Below are experts of layer 9 (counted from 0) of a mixture-of-experts language model. Rows are named router (the router's row for the expert), down (a neuron's output weights, with its number) and show model dimensions 0-255. Each number is 200 + 20 x the weight over its row's rms, rounded and kept within 0 to 999.
After each expert's rows: a language model's description of what the expert responds to. This comes from a sample of Wikipedia text that the model never trained on.

# expert 42
router,233,208,228,190,191,185,192,210,182,195,201,187,201,197,194,176,223,195,199,196,220,191,189,218,160,225,211,152,203,180,188,194,214,191,187,203,222,221,211,199,237,208,184,167,222,224,204,183,194,195,199,232,213,208,213,243,223,218,202,236,199,213,191,220,214,165,172,197,196,186,187,160,228,208,208,212,163,179,182,180,200,223,213,208,231,227,215,196,188,216,183,227,211,191,151,225,226,164,197,233,212,182,240,192,195,185,187,169,241,196,209,221,190,259,211,225,170,210,184,206,198,202,183,161,220,177,197,191,160,237,199,190,194,197,196,169,226,212,204,234,236,222,194,219,189,212,217,206,235,205,210,190,186,198,208,223,192,202,171,236,215,213,199,186,198,179,159,177,204,177,196,199,199,205,216,211,200,181,214,210,188,149,178,200,197,183,218,169,200,200,222,184,182,175,187,223,179,231,222,171,194,220,235,176,184,212,222,202,204,215,205,220,203,175,213,178,214,186,219,195,217,190,231,209,215,196,212,194,235,177,203,238,185,160,202,195,197,146,176,206,210,199,238,188,179,209,187,199,211,201,222,204,182,200,208,218
down0,183,188,163,194,212,186,211,192,196,213,188,175,202,216,201,195,229,206,165,179,203,180,207,241,200,217,226,203,227,197,188,210,211,196,165,182,165,211,242,213,213,205,216,237,215,200,177,168,234,207,208,201,215,200,184,169,222,209,196,155,209,198,189,201,202,189,199,191,185,199,216,201,219,199,224,191,182,221,210,186,207,180,179,189,170,213,183,167,177,196,204,236,221,236,231,197,189,247,201,178,202,235,181,192,212,262,203,208,216,221,206,164,210,222,179,229,214,232,203,202,182,171,217,227,168,229,186,171,212,233,178,209,230,237,157,230,197,203,211,206,200,213,236,224,205,173,195,185,219,203,213,184,190,191,202,199,186,223,218,170,208,198,230,219,220,189,198,225,218,169,217,206,177,210,187,213,171,201,212,190,185,203,230,165,203,199,189,223,182,132,177,226,216,193,229,210,173,211,196,228,206,172,192,192,203,181,212,214,189,214,160,200,193,190,181,197,191,229,195,190,205,190,237,204,192,188,228,171,188,181,169,199,197,202,186,169,205,195,217,199,187,215,186,211,201,227,185,222,215,206,185,221,214,173,205,158
What it handles: Middle pieces of Latin-derived English words after a prefix, such as cov-al-ent, reocc-up-ied, pre-lim-inarily, sim-pl-ified.

# expert 18
router,197,186,208,177,172,198,222,221,184,185,195,186,210,205,184,209,185,184,221,206,200,183,168,229,204,199,176,206,214,219,199,199,212,227,178,200,126,195,199,196,191,178,214,211,202,216,197,247,171,199,193,169,153,224,183,191,186,201,206,237,172,218,189,236,186,208,193,199,198,205,221,188,193,165,213,196,202,189,185,211,219,245,205,166,221,204,180,211,211,153,225,179,177,186,208,211,195,206,243,171,217,205,223,211,229,160,212,187,201,203,240,205,185,190,203,196,142,225,211,185,204,229,188,209,220,232,199,200,191,160,201,215,230,198,199,182,173,211,181,180,200,196,212,179,174,163,203,180,194,209,184,238,174,215,200,183,195,201,192,230,203,197,177,210,177,208,207,205,209,209,200,179,233,195,182,187,180,198,209,174,213,192,189,198,194,187,176,198,178,198,200,190,228,191,223,187,177,158,195,194,223,208,224,197,155,170,205,186,213,225,217,195,198,189,152,208,192,197,231,188,184,153,201,220,171,181,197,208,228,203,219,177,195,195,194,170,187,229,196,218,202,140,195,196,157,212,205,184,155,211,201,221,193,202,197,194
down0,206,181,216,250,228,171,200,223,187,211,231,178,187,214,196,213,230,182,200,216,197,232,182,183,220,219,197,193,234,212,193,163,218,191,208,201,244,199,189,213,201,188,234,212,203,191,197,218,236,179,223,161,207,171,202,167,230,216,221,201,206,166,193,207,165,153,203,182,217,189,237,220,178,205,184,249,191,174,206,198,170,179,205,204,186,168,196,224,198,175,216,226,225,207,215,189,198,209,222,202,182,232,188,204,166,212,209,193,221,211,149,180,199,182,187,212,212,195,167,198,194,167,237,208,205,209,219,187,203,205,197,209,211,150,236,188,252,220,182,191,174,201,237,204,192,227,175,180,234,184,190,171,212,195,189,173,194,191,212,240,210,174,193,182,217,174,192,214,210,198,194,204,200,182,175,213,178,187,169,206,193,214,188,174,204,200,182,212,191,198,238,207,160,189,184,191,206,179,241,192,196,227,203,223,211,221,230,202,234,225,179,194,176,204,190,166,169,205,184,213,202,207,209,226,235,211,209,190,202,191,209,176,190,198,210,200,220,213,216,182,200,202,178,215,220,208,202,180,212,179,169,219,208,197,182,168
What it handles: Given names and name starts for people, often after a colon, pipe or comma in credits and sports tables, such as John, James, Henry.

# expert 7
router,204,203,186,219,221,178,186,214,213,197,180,222,169,187,207,218,191,219,190,225,193,182,204,235,176,210,215,178,223,169,213,209,180,217,176,184,180,213,178,218,207,198,195,174,197,160,220,212,187,185,226,198,215,200,209,211,204,177,187,229,225,211,231,199,188,194,159,215,197,180,190,223,189,160,217,205,212,243,201,215,194,198,224,182,193,188,193,204,200,219,209,193,256,217,173,218,205,178,189,169,217,226,176,207,204,169,182,182,181,172,200,196,190,199,225,219,213,210,206,206,160,203,181,218,220,215,219,210,196,210,189,246,146,223,216,216,197,164,203,210,195,203,185,184,189,201,189,189,159,207,204,213,182,203,202,189,176,198,186,251,187,217,173,208,183,213,209,208,215,205,197,188,237,197,186,194,221,213,159,184,204,171,195,189,221,180,186,210,157,200,178,203,193,170,238,198,211,190,211,238,175,247,185,213,177,168,189,228,168,214,187,209,195,205,176,187,199,195,173,227,221,180,214,195,185,241,175,188,183,226,177,204,240,212,220,181,178,240,198,199,187,205,236,207,159,187,207,235,214,206,225,185,230,230,173,190
down0,190,231,194,186,172,187,137,221,217,203,205,225,221,205,245,203,180,191,217,203,220,216,219,169,207,209,186,190,203,185,187,215,210,177,196,224,207,189,186,190,190,188,177,212,206,196,217,180,181,155,223,218,201,190,179,202,169,186,201,244,182,196,194,208,210,189,208,204,199,196,229,227,177,213,211,173,187,218,228,198,255,218,155,155,199,190,188,178,221,209,189,185,224,207,204,201,195,145,223,163,207,205,165,180,189,213,214,192,178,176,213,164,156,224,190,197,231,212,181,188,218,171,201,219,198,180,184,207,201,183,226,196,232,210,187,197,171,218,212,219,198,213,202,166,208,200,214,198,196,212,193,211,194,159,207,182,194,195,190,205,202,173,202,181,203,184,180,209,187,181,187,191,214,190,205,206,217,205,178,201,174,217,208,227,203,235,219,164,208,197,202,180,211,212,188,202,247,244,202,199,177,205,220,175,189,218,191,175,168,228,203,189,169,198,238,239,158,189,198,202,169,215,182,176,173,212,192,203,223,236,211,193,227,198,198,188,190,190,154,193,184,178,206,216,195,205,172,195,194,219,169,166,191,160,220,176
What it handles: Short mid-word pieces right after an initial capital letter in names and abbreviations, e.g. M-aus-oleum, D-ef-ensive, P-ct, G-ra-eme.

# expert 8
router,217,181,180,212,179,216,184,224,179,220,203,209,178,218,194,231,184,198,224,190,173,206,144,153,187,234,208,194,157,156,228,212,228,166,165,200,194,166,179,194,224,178,170,204,165,194,207,210,208,173,189,208,206,194,185,188,187,179,191,181,204,189,173,170,185,200,175,218,176,203,188,201,206,202,187,206,183,187,233,202,221,155,200,190,229,204,177,234,220,213,190,215,193,212,181,205,199,202,208,159,211,183,213,223,198,202,172,240,185,233,192,196,226,170,181,229,214,195,173,191,183,177,189,211,199,218,223,200,203,208,195,189,209,169,183,190,218,177,197,188,225,175,173,184,182,186,230,240,217,190,229,219,241,186,196,210,196,203,212,210,207,146,207,206,239,221,222,214,180,233,196,227,219,219,193,182,190,200,196,194,214,209,190,220,195,195,182,231,206,188,190,234,195,203,196,203,178,184,203,188,200,193,242,206,192,195,215,197,154,189,202,231,188,224,180,230,173,235,176,198,208,194,233,198,207,240,163,190,192,182,202,216,202,198,198,183,213,241,214,199,225,187,168,177,222,200,223,189,241,194,183,175,195,194,191,213
down0,209,237,234,161,201,170,184,210,239,179,214,212,209,172,201,202,198,199,258,197,230,210,190,223,185,173,187,200,201,197,188,214,218,197,198,191,223,195,226,148,225,184,214,188,185,209,179,230,196,223,208,196,197,188,176,205,191,209,207,209,198,201,150,223,225,224,221,221,192,183,198,203,210,215,205,199,165,221,193,205,207,229,191,181,189,233,203,208,220,194,202,163,238,226,175,208,158,191,235,203,195,198,162,202,177,205,220,200,206,195,229,178,201,183,189,205,181,197,191,212,201,208,171,201,216,194,215,189,208,209,205,204,158,216,205,230,182,190,208,193,199,185,173,238,176,189,184,168,190,192,183,237,190,215,178,188,187,177,200,195,236,226,224,195,200,181,194,187,138,200,214,227,238,184,174,189,230,206,209,197,175,199,210,174,179,224,208,204,215,213,164,211,200,177,206,212,217,190,205,186,191,215,187,163,204,198,203,196,191,196,188,201,224,165,198,202,192,170,201,229,190,208,163,200,184,222,198,205,154,210,209,220,148,201,207,200,200,219,156,184,233,231,186,208,232,215,217,180,159,151,216,221,181,200,206,194
What it handles: First token after headings, line breaks or table pipes, such as See in "See also", Year, ==, bullets, and table header cells.

# expert 22
router,224,191,211,207,174,227,219,204,188,184,196,236,183,203,214,191,164,199,200,226,198,220,191,165,195,211,182,226,230,219,164,213,203,181,214,200,218,175,221,222,173,229,206,200,215,209,160,170,189,218,187,235,182,190,240,232,209,189,190,213,207,186,208,226,196,205,196,193,257,180,187,155,196,213,185,192,210,228,206,219,189,181,219,189,199,251,184,185,234,201,218,207,276,189,222,190,212,201,201,185,216,190,214,223,198,215,197,193,191,185,198,240,160,228,218,208,212,195,206,234,219,208,209,212,188,163,198,178,201,203,186,194,227,220,171,241,237,195,214,191,206,199,184,168,185,226,184,204,200,186,194,171,185,185,181,169,225,147,211,223,179,212,187,211,183,185,195,174,218,213,192,209,180,201,240,201,189,222,208,224,212,199,236,198,232,189,210,205,208,226,193,201,195,218,229,207,207,223,194,205,209,195,182,209,190,163,238,228,228,189,188,228,222,182,226,184,211,211,198,181,188,212,206,188,167,215,231,213,211,203,176,209,200,196,200,219,219,232,198,191,167,207,190,186,206,173,207,227,200,230,215,232,206,222,211,179
down0,210,224,197,195,247,183,242,209,199,159,186,218,204,179,192,223,242,177,230,230,191,198,160,176,166,213,171,195,180,172,190,227,178,203,223,228,201,213,195,194,210,212,214,185,188,169,180,184,192,205,204,211,217,184,196,166,179,235,200,226,184,209,204,199,226,226,225,226,200,219,211,226,193,228,198,174,212,198,183,190,213,219,192,245,206,229,221,196,197,176,205,164,204,196,187,167,216,204,200,210,204,216,187,229,199,185,187,156,175,202,186,201,191,235,170,167,256,171,202,210,204,187,215,202,202,211,174,201,230,204,213,233,199,205,206,159,212,203,206,195,189,177,241,197,237,231,189,172,198,179,181,229,187,163,196,180,184,174,179,185,208,206,218,223,219,194,221,195,196,196,200,190,206,240,201,178,172,206,190,193,203,200,198,187,205,176,227,235,184,223,198,231,176,181,212,197,229,241,192,195,212,160,181,180,203,202,205,193,186,198,202,211,194,207,205,211,195,212,204,187,182,195,137,180,222,198,180,201,168,156,195,228,167,192,207,222,176,200,183,183,177,216,184,189,176,196,210,192,171,213,228,205,190,192,204,187
What it handles: Middle or late pieces of long words, especially Latin taxon names and foreign terms, such as -aceae, -opter, -op-ia, -ant-le.

# expert 41
router,167,178,208,189,194,197,194,241,229,193,206,164,204,188,207,244,216,192,179,218,216,193,164,196,186,188,182,199,178,162,210,205,194,179,186,196,184,191,216,201,236,196,182,209,213,197,222,215,179,191,206,183,173,209,175,195,177,202,211,195,186,241,213,210,192,202,188,216,187,218,238,226,225,177,185,201,218,216,186,185,212,208,216,204,214,188,187,213,208,184,220,196,194,194,236,277,198,226,213,219,186,198,203,168,208,215,207,172,150,250,225,180,203,203,229,194,168,219,179,199,220,214,183,238,210,217,196,204,194,208,166,223,226,184,195,214,201,171,187,192,216,251,218,204,186,176,201,195,200,170,194,221,214,191,186,208,174,191,176,182,173,197,198,201,224,175,222,216,231,229,182,219,211,210,217,202,171,194,185,194,210,198,222,199,227,203,177,189,196,201,211,221,229,178,228,203,216,211,191,204,165,201,210,178,225,228,198,196,201,235,223,228,161,224,192,230,214,179,215,177,250,237,187,208,219,212,170,201,173,208,209,190,206,188,216,203,203,244,237,215,219,196,177,205,223,173,168,177,195,187,220,179,207,211,218,172
down0,205,205,149,210,221,206,217,215,211,185,197,200,223,220,190,229,176,197,181,212,173,229,219,203,209,225,176,212,209,220,215,215,199,203,188,191,208,176,208,188,232,198,198,227,206,197,205,189,176,223,198,192,179,228,175,226,169,184,194,196,197,224,182,178,198,170,192,213,192,201,185,215,203,201,235,186,192,177,210,206,203,220,218,236,213,158,215,201,217,173,205,199,208,251,188,219,170,211,197,203,202,213,206,200,161,210,178,199,221,219,164,189,189,202,171,134,233,202,186,212,162,204,190,192,219,210,191,229,238,234,265,201,182,221,212,207,192,208,224,207,198,214,215,197,184,204,228,196,241,217,172,198,213,213,197,205,182,196,181,195,179,182,182,183,191,205,205,193,204,190,184,221,194,192,200,173,180,184,206,196,188,209,174,167,197,203,186,201,171,188,151,224,216,162,205,258,185,200,176,198,188,239,204,210,243,204,204,188,160,209,187,180,193,167,208,219,182,201,199,240,215,231,190,195,208,198,225,206,204,202,200,209,187,188,186,152,223,196,165,205,216,156,187,183,215,191,198,152,236,186,213,197,205,223,217,190
What it handles: Pronouns her, she, he and it in narrative, plus taxobox field words like Species and classification, and some capitalized name starts.